Weights of a small mixture-of-experts language model, trained from scratch on English Wikipedia: width 320, 987M tokens.
Below are experts of layer 5 (counted from 0) of a mixture-of-experts language model. Rows are named up (a neuron's input weights, with its number), down (a neuron's output weights, with its number) and show model dimensions 0-159. Each number is 128 + 24 x the weight over its row's rms, rounded and kept within 0 to 255. Numbers have three digits each.
Before each expert's rows: a language model's description of what the expert responds to; "gets" lists some tokens that make up at least twice as much of what it gets as of all text. This comes from a sample of Wikipedia text that the model never trained on. Tokens count by the router's weight.

# expert 11
Colons in infobox lines such as Coordinates:, degree signs, and inner word pieces after a capital E, such as E-th-nographically, Or-est-es.
gets: ":", "th", "st", "ov", "t", "°"
up1:118100125117105143178111137169121130116118164128143147126168101120139118147182109099098103115153131133132138139125105170114114105155123109136138111164119127137077140139141136140130106098164082123161130115126133140081100137109109119138121123163132069115143135130165146140143172119140131140105125127122134138147103091128110141089139127067114132089148140112138129126158058114122119092124160101146134088172162143134128080155130110112175106126149139103179138172127122138107097116147195
down1:102123100141100119102128133141117107118152129127092115118116172113111139133108115132144125150152156129133132088165144146125140106116134152176136179117167147101150082122158112100119157120152134099097083104087129135086166155134156130185134131132103159126129123152146126153144105124129112153079161121176142185111161120093175164100120104156097116148139140133117101095095160191148133120133137134082153162135157169173143142082127114147159150132133106128147119156097126137091096096165140

# expert 29
Month names before a day or year (May, September), plus second pieces of surnames after H or D, such as Hankey, Hepper.
gets: " D", " d", "D", "ag", " December ", " May "
up1:134119129120128100119147167115124093107125155165142112136133113131123096144116085101115104142118156142127087161123107119124114162118129098101131135121128161155093140141143123131108137094143136119168093141094150155128087093075143129080129116154116078132112143116144126133174134136139113162117149136159122115138120095119130141073141114085177135113108129146133154113160114155129145084099095146149159126143101091105206094172115136130123133183133128137144158146107135116144121129199162
down1:192134138151121169134098121129145148107143116100117111159098109148117116127106098119113148129096142155117094062129102112118150110111129108123124142080126121122117181118127119115126127119131108139107120112126140126122149172116163105127141128161132115102135146117119175142122169117163104164151085107135159100141126126177118120115109135144125129129103128110146133148159165128104155188160132164118070145120136089147154114164126143128127125136116122138116125163128122126164124138143164

# expert 15
The words and, or, &, of the, plus first pieces of names and words, like Qi, Ke, Qu, Ta.
gets: " and", ", and", "i", "o", " from", " or"
up1:119165149081112120081140163153156138132137129101118138112185097110119073172142102156113096130110135133113150160131123127123126126144152088125115119135124129165083146131116143143106135103129125130164149112132083114130095106103109140129133158153131099147123097152169140131130143148154167137126133101134109113124115101128090146099134115118141151090128126128165112114139115139111122106095162099134121113152172113158158114165101095157155168180175103184138130123107128148143103123167169
down1:119075119098113110139106124134141145137105135136107065102155123158145106132082117154116153136142171165087160116095162127131124118153124158131114174142149152139158091111154141130133112095114130113134117138095130108093106125130160139105103127121111128089074110122150113135104124101163132127138191139136155130107133135135110125084172076121110142151087141139083121124123121168125148103149173110092173134133156128118113123114132104093136137166103110136146101112152078148122138159114072

# expert 19
Commas after plural or -y words in lists and clauses, plus mid-word pieces like y, ip, Ar, as in toy, busy, Receipts.
gets: ",", "y", " by", "s,", "ip", "ies"
up1:143154129144134160111134136133186107130139152165116137100178134121127112113114113158101070108147131127161175154141131143119105124121089109123150115152128121139132117143115111146122088101098135127149145139114161140107118111130150112110131138162158127131125144111127082149165141136119106108128142187107175122142109091152117131053122118032157083086174114140152120110123106106152146102112155075143131105215129116125131124195095129144142148120139147137126166129130122129147132137147161
down1:094136106150114158132106138108178150110132129091094112129130171161133181131127135092123120094100133135110103152163147114136111115093121138153128164097164118086101109099108134139141123075130109119082108165119127101143163155124093144153171131155120093109123135106079164132134161167124142151142115099118158124136130100085154146102100136157109104183148139117114126101109116139110143154138150142133141131150099121166101108147080125115132125133143144111117100152114118150100127096127169

# expert 5
Hyphens in compound headings such as Post-retirement, plus word pieces after a capital or prefix: V in Vice, res in reserve, -v- in Đurović.
gets: "-", "–", " |", " V", "v", "p"
up1:117170159133100145096175175147159134146101136178131151113157134093131114157142136130064109124135107126124164144128106113147120142107155161103128108113115126151107160141119124149119102108124102113147145115115160114090059109102113129154153105153125085127153145129164128130120097132141156144114105124147156129145109089154109099123126115070110094115145110151126125119111107110136138083076198104157148123168113115149156097152122135129149133117083086126155115184099139135108108113135180
down1:152118148092104124129091102138129152132129134136099170153094114147156130135146102147133122095079117155059151127110142132137129094088149162098167177114073113133083122126124163132133125090132113119096104105109129122162166135121173134167097090186078134123142110114176150141133098156101127095116130152120114133128151157150125087114138110117140153158083134139114169133120140138124120148172160182112136125118169119143116098078095137116123125095118121126146139178142108114128151132164156